{
  "n_layer": 8,
  "d_model": 128,
  "n_experts": 96,
  "experts_per_token": 4,
  "d_expert": 64,
  "d_shared_expert": 64,
  "activation": "swiglu",
  "moe_layers": [0, 1, 2, 3, 4, 5, 6, 7],
  "router_score": "softmax",
  "normalize_top_k": true,
  "routed_scale": 2.5,
  "balance_loss": 0.0078,
  "balance_bias": false,
  "router_bias": true,
  "init_std_router": 0.0335,
  "lr_router": 0.000456,
  "vocab_size": 15857,
  "norm": "rmsnorm",
  "norm_eps": 1e-05,
  "tie_embeddings": false,
  "optimizer": "muon_variant",
  "lr": 0.0112,
  "beta1": 0.95,
  "batch_tokens": 131072,
  "seq_len": 512,
  "train_tokens": 505700000,
  "steps": 3859,
  "dataset": "wikipedia_en"
}
Below are experts of layer 3 (counted from 0) of a mixture-of-experts language model. Rows are named router (the router's row for the expert), gate (a neuron's input weights, with its number), up (a neuron's input weights, with its number) and show model dimensions 0-127. Each number is 128 + 24 x the weight over its row's rms, rounded and kept within 0 to 255. Numbers have three digits each.
Before each expert's rows: a language model's description of what the expert responds to. This comes from a sample of Wikipedia text that the model never trained on.

# expert 59
What it handles: Word-initial pieces, titles. First pieces of English words and names after a capital or lowercase letter, often in song titles, such as White, Fox, Rock, Fade.
router:150112106150129142157152102124119128149128118157178108106135110092117098103131126173118158113153130100140081112118105121109135115105154128125129116125095065128128136159116129130158102071105106131183146096163128109105078094094111109110125153138122117081129120120107117087140149128102130119108132151092076143127148110146147122153096103103150132121164116181137146114114059114122107116125
gate2:122143149163136181167153096151132123135098089072113127098095117134153096097132104138130139109173104166138115125128152152157130111096161095123128128137089079147116113125045083146106126107163098147126147171128149159142107100119101131137125106132130089117156133121137167148156097105108150143125143132153143120138143155135088146139134124135145153150137134068130157095117134130118137134128
up2:113162115114108156130130170122146147079075082143093148156121155100124114118102147149125148159189150119128109074097134121151119096138177139128112084111127169138153110136121166107116140122131154170113105124159107110109104112119130143109110070142091126104141146103102133118173141136131146116153145148102111162152162134119168119136139132122176120113161131130154114093103129114105111138165
gate3:101103132109128128096124102130131114158078091145122124143083116121120159075122153092124110134090122081162103091110106121107105164131138130150162141138139133100113126145111151156122156127152138116159145205155129172125148107093110075129142155148135120118109127102128109159126115150122139134089098145165135064176162076132106142141118122107139111132135109143142141136133125104101155106135
up3:143146145150140148161113132111126120116129103112114071140120148129110119138093079153170151088126153127101110086116091150114138145118079115129137095133123118160104156102146114130138107152168120141108112191120120109106093175125097118127159103077111146100140132104117149116130131105111112126166150079108118125155105140103130134148168148137126174140131069076152122161103117139126125153103
gate4:124079109144121147134128130147123167129136130139116087121109152119122120087143182145140187162125070122153117114162188125148115126129084105146117124151078128131085130134147127127128103103163124114156145115142148085102150119146126141163129145126159151127163123135123137125107131158126120158094106173068135110139102126121138113139124099130139116082145151160096105190128104110150143141164
up4:139136121135146155112105121139138129114092139119142119087098142153147143132176157138128116128133099168133094138142041109140133129150121146113127125142146133142097135100127114137080125139160116114094101109120167154171119094133175121131114135115141146118117160122123128131146131139163101147077148146147115096095122102124189141147148124152105129157182120097148197096159125122124092088114
gate5:141081178132134128128135106129155130116113134143102128085147145103146140123147129155123118110122155125144124100164067081110125098096121116116128163194093136152109132091081147105146158130124136096106097101139122149117096096149124125159138109117108101140142116076173143176145150155109154144129141175142121099103145114117130148132125128159105125143112092117083121127139117142076109168107
up5:109126141122140136120149096121149116121142182157141115059131135099132129091114096115137102115091188123099118108116130128079118108102108138140123132125117125131133133136119126140113154104068114143138178106127133083128092093126157106145101080122127083114072120127150116135105121130155098150114119108125173069113093111101097138161125121171094114127135151136153135165149128119160121132099
gate6:135126112177084130149139156120147133128106109080151153108148163114110142120148108158142113149080095094110118130080134110116103120141118182139118080088089133135125133110138130113127112096184131155112109090108125170094110134136140101171138122149119115133085153108158145096122115123141121151109135099067131141123158099145147136129125114111159076099186137121127162150106109116119143126137
up6:132146151140172115178126161170122074148124137093161117120139088136127133134094175093121165112142142155129139159139086139152133126130126127146151139142147119103103133135118184105111131141095103137146088090102118146159123112133124159126126112125153125117108110123125107122104109101182102134158163143085127121144130069134119171101080141129066153141143101117131143137127104138098156093146
gate7:109109161116141145154130124161158165103151054128146104149131143102130130130104101112116122127137138086117135138112074136164174145126130123178099119145098108140129144128112139119152152115103111179143099138103142140133146098112128121100108147145123134137127151120094148078117108104095110134123084104108121142091127142191060109137116093099144086147105110119114149126138159146166125093117
up7:120077110103117107116146134120155115147120132155116115065132127144152146175115131126110108109094143140118138139119139132108126114137138131120103156138107162118116178143139146143093146100133088121133083132146099095158133129111123052106122156110112111160110110103194138142144134131149136151123087148091111133143153144125126144117152134149124117154129120200135099105156192111171148165139
gate8:100093134102115166129115094122107128162144147190110171144165158107149104092114148152133128118147118094114112121128096094137115107114124128153125089137130144114155127151140136099096126124099206128128129117200151122132126113097139142169167109169103132109173132103105130101108126124110152129131083140166139110134141137105070133114165112110141150132126120171149139124115120110110127092149
up8:141121109117123096170165096127125110118141116107142126124138155096127144148142099114164110160114064149117117138123152116118106138142105162104097165163156117110123130101096162130111135155113107078128120144132104136092138143169104102174090179171116134127146124109062130160106136086132126136109131142161137083138121188091128145093151145122160094138134120141120139131156134120155130150103
gate9:144103157138117122140121138091120139134111113110145141135171168074102129104144126097076102110163078111101140100136095139145122123141143132139116112170137178099126144132091115115107143104152118131123085111171139115124143109107167047128142129129094145102094106118147134105152146105158125148145097154145114144178104116152132123157105158122099156122147142165161138126137139096166125135091
up9:115181161096121147111127117118130141146152127132152136123166100083149088138098152117117143129117108152114100120123106135154136078116097133136130132140178139136102121130114133100111170096099107141091134109141128058098099104148148076144129062133098179097124095113112154131124112127138103108162163130133109106160152102132139138118187130106127122097136122147111133137122098152145161147098
gate10:154107152156148098156122115162134109096109126127122097109146169156120141099139176070119109120182102131109087106108093155168138103117148111112172139142133144144091130102105093100148155106088138120122121118188126127137132125126128110143131134140087153093096160139124169093121113164100118120116128132138155114141157128110101147137134163133134167091163127143146183133110126126178117124145
up10:103135168130136110125142140135115140075112132095138165135090152130073170147108168128136141137135121145133132151140098109141112121084101146138172160123124135128059135147170099137137100057150102119128127171077141131141088157153127120144088114081133138169130120105159129155122137146138140114107126110123110123136109156072134115135090124125109162116136132106117109117125159137103109170146
gate11:165154136116129136161117129168137129175137119107111167158085114141108113150140130136145124063152118090099108143129106085145172117114108136153143110141100108104138153110122139126108139087114112139136073125165095103087114092178116118164119105117094136108137114104141129125095116172120130119150153080175107148128163118127137136094118128125127156097101104136105174157123078125112146138125
up11:137116101168139153089094122127122125140120115118181122131118111135129136131140128132099127131123132132134134120116079173150141127118146132162182083125119137151128096115171153094143094139119132119116134138081178117093120126117132119113153091135099095097095124149138124111125146163154120137101146156136111124112132074157171120124162091156150142154060155155125160146129137176121062128106
gate12:116137104148154118166121100134154161099048139090128155138132155077107131120095134148102147145119094141176153116174109108138127101086113143135088123172116095138146174145096175102097128141147112127179122158107131091141137137108119108140149107122140114149126095117120116121131074099110139183143128131136159128139133134142136104154151129120131117118131162123186157143131144103122125113134
up12:128139195141094127159098175093102107130106128102131090139111088151125121167099123092133071151134100104134138150124121159107076146136130140131083174165109089122111092142147106167106155136106114107113134151140149127082124140121152105118141147144069145133148111137127158126172127143108124098154116135132134147148117079121089159143142155171106113132148124128133121155130136129118138161122
gate13:154096145164109106108112147122138137143093133151125116166156142143076129148114135182148070155155115091111135136116142146148099144158179121156133119120122075107164127175120167098162112088142090129136120161174128139135121132103134117121126151129119124086157112104099122108114085108146138077123102137126098101123174123171123098108148132107128140134129112123147133121137090100165110150131
up13:114095178148128138146096141113144114136102128101124159142134128125112138137132140119094115117099120165117135160135210117125076154168145100133136154159141115124158122075155150125172110076135142149132107120118114106152090125183109134099117128113132131173089117128114123186156150131146116144137132109129141098156111117081177141139100128151094103123130128168145125106119147092119157128141
gate14:120116140141139131147155141161105119151090111121155091097163109135109146117131120117113126162155123108148137135133135112136139101145154115109157134122120114110117118153120153113150128093129183120142176191155124108113145155094164098154150154145149135113106150147116153101167092138116180111132129129120171144162145119141102105172152093198114072080142135130090139153154134108126112149107
up14:104123126140121135128084089137162094126107138143116103155106164169112142121158108097116110107158169115134102154104139114126149079138134094077131122076113116117139118115166150106126140122110148114137135072163125128100173123146164123150137123156142107121104143110133097120118072134098141098124103104130134122158140087125119164151105134115151161097180093126135146145170102129072116135154
gate15:149138157108147129128108117076153183139101156120128127150171099113165142156130098124150144164157110090119104132168153156139115150117094149140148145155094084130125162133147126090162146131119122148068128087115140133153136107115155179145098137139106134124087127135086148143126126169077125142099129097151141123080120153146142121157119101094130135123141094129092117119128136100128094092118
up15:114122083134138136121134132128152164151058130162087151111153126138111167082142158116160106099146116127136141128144170130083116153140140102126110099121152126126168113174131140107133122125158125107108128181101121142088123106153109135127114106113134148165111104176113113116126128106132165137134138146159131138105146103100098149154123093132135149101170174182108137113126171117107069107124
gate16:148136132127151142143132128141117151104118139091147091102127169098088109136094146141157087135158097131162130162124113130169162144081108132161106139111145079117128181090121130101106128133131122167140141092150143129126083135154108086095113136138103089092118127152104118109121110120098133128146142124117151134090165173132139105139125167126139113109119103110133147192102123081120112120182
up16:135129116122155170116106155114143110151070099133115109144124109156110087146122119153141110177114124123143142127115087081100151147108080141115141147096126118141142189136143117129179176154117136153126130146071099135132104142130143132135122099118163144084110123152134070124099112091094088119145132109133130110115159124115161122123141120106104128073140165153108127150088104105130146156114
gate17:120131154117115170116152165154103155143117130123193139077142147106126140134161110155114110113117121137126126116097126117149143101136114085164116121075127153102152152163112139157101140055146119134110117112155138173155109154115151137124131106131094151100126151122130130132116134162130082133140096121103144082117132190102142149123107125110129142141156053131173123148146139110110107113117
up17:155127115127127124109105117047136126129127132119106155191162125114159145166152153154104133126126118112141145096159146081149089139089154121147155093084160145108167149098137120114132107175117171131085109138108127110139187125128093092135170153140150140097132123165117133136128140103114142128130150144148148143133113172134140135146113129121171133118098155136115142113152101133161137148086
gate18:090093092122153110101119138099090068155134108113105151107127102108119143141148173142116145094134196114138080154133141108110146143137148117114104110100127117122143140146076168110154138141127107122169088110149123114124131102105142141108157123088089109151152104117126137128115105174116116103161140162115154119124178104094123153147122164115131118102129143133144110161174100108150140156098
up18:134107143115160107111107127145095160122147120127107146100131102164141137127144113078136107115118093125100140081138141151091119130097186093124097095147131103117139116103121157119127123170147128124121127134130117089076089097130092121149102156103147117148110108107140120111182111105151177076108136125153146128143127137088132093121176110095135121093113136092116089124134130108123128197136
gate19:077156163183122114124135110142088132161112113131133118098130151091162143139100130138123101117145132131128121172133119109113159141136144147181096148162127116131159111116151133113152093083094116153185112128134187111166116119116109146122143102127148098148156139113140148136107117102121094127154168142130133129111093138144121104125146102091083119089153104122119145153193101152153098126100
up19:137131121081095102153144131124120097129113114115152152107124111132123092110134095114143102124125156133115121106165092141131136116141163112163101125076102098116114121136113126086159104130121135092198156118145168098102155154125070110126142116107136140115102126123149138109140126138117146113096121172110160130137214097149108135137070134109128125164121144122115152116142128116090079115157
gate20:134077084142117131128116141192109102128153081106138110101115152118125123106161144173115122130190133063113130163137134142119119127149087114095184153179126121116122075133094077108140152146144138095129071138112111152115148142089141122119155121134127145110114093105110079144130165145149121120111124141126102139110125152129126127105131086113153117120128133143120112124127111155123139109164
up20:113061134127092121101126105091104146112125139127131103166121109111111106114124111148167140151148096182169162117105099113127120141186133141156139098137105146139092125159140122108133117117139118126124138131084128149163088137124149161125103138118147126086150154107091118102105118131108122144126131118145152110157088137154067157142154092133102158094135111101114143085106084125079133123099
gate21:149141156146134131122170124130154146151107126149159116129140135168106140156133161163141145146181081157108151127114177140159107084112157161129106089159166127111108129142136155066149152117174112136128068143136148131128120136192154132109124148117104128114096142104137119112155134093165160128119107114108135105135142096126148112110148098123178119125172123161132135108115110096166129118125
up21:150125127129142138132089125088151111116154103131111141090130155119123120093127134124118120127089167118131101130104146158110084152148164176121121099086154159093111183106115152092139111113122153113103128157098093179133116124164134128179103100109132098084108163169114101117140102144161086130159140153122127141145124102131133128112097106136136126153109078138064125120107136112112099148138
gate22:070144067149168125150144127092127155155128133136128165068113122111126131140128117124138146121145075134124118105096133144122159158122096120124122154099102112107135104113148124131117101120143182181155106104120132112080151132121115091164121136139110135119143130103102151148134124158089120149134136082161109130132112134173092168081169121151135119128164135182106134147155105119147113141110
up22:136092110165106152160151114121124128106143169112138168129106128106111140124119136142130160120135125143135113111125184118189157164118123075144130157128122148157124163120136120126148144087191142142178128103094112150114128104139167129121090093119125104132125121146132083137138117172151124113122125139137117174144156150109128127143156160172198092106168108106119113145138157108128115155101
gate23:122136115130100146135172110160133079161101133130155154106129107119162135182125153109119130111151125084152139115132159157133105123082149151131142121153091126161064130153161143119094145116157130120134131107149129098137103105141128143099126126106125113115129124099135169157128107086144115144157181130149137144130111124137169151121147094084143117188145102088156120133139081097140102081110
up23:145133147127095116096120137108164130124138113159143119145109142141168189095129111146171151122134160142124163092132151152116127152139112102096131132139077127144166145096149099109112126140148130164096172097146119146128133111114145078150146124119123111147112115136099148111152113142139085126114170142143171070102130153134153114092133124152128119097135122200161145122144144182154092121114
gate24:142111131122112136145128132140115162105114111108156117145155106118096120126146138107115084078178132090135134121097146107163145115114147081111162119110109075098131103153112155111171136112074118144131140131133133151130121164139116122133162160170134107117141170080135133148138101158150120104152075125090162128116141121099086113162154148115117116137102092140148166135134075097148160103113
up24:114122109121153101136125092148116163124119094122102127146111141128118132173114123112112105140150083145123125116134145117147150136139108105143152126092136101148095139123098088162115152125111088141159099139078088140171096086088140135089100133176045100097115134160140095155094145109163137121097098096142127086140108160115108117156125118106119153145147159109133109159158131129133133136122
gate25:111126082098161149120159128145151120154094094154136117133143122105110108122155117115132127101125136158072126146184129140125157108106164090161129134150097127111125160114125189127134140121153144100084135080125116111140151099110087110119135088121106092110141101103143113098132094157123160152175133194099158107163097128140110096101131141167137098146111111127093130125135108129121116141145
up25:133157114122111125115117163126160133124134124137137133079089137135111123095111105124120122115141176115095154125102084120149098122137159138115188132080164113137157125133135147156139060127140148111138091123112131153140136146148125132176143121114135088132146153115114137124092108140175113139151148091127159115117081148135143142164083139114074096105163141139128104073114160144137107174111
gate26:112091109136074103134144114140094116125094127129152149110139150111145143094129160106097098104179125096120108128179141117081102148112144110184129179117126130141112133124091166113151147103124140132119132130153113134102089146134143115156128134123106097096098174097110176150151149105115093139114151131150165120108147104096124157116105124152124112131154146113162139135100088139186163121105
up26:143192109169164127077154141108128099168103130122120162148155138110124149125163132136124122103109132143121115157111093132125090111122165147152158122121106145125101157183169161163165114104118166158172129127115122111113095127167109183085120149108159113145111144109117119135130108138152106117129136138100144115084116147121110138147126119133080164115102106141147133178130123127075117135119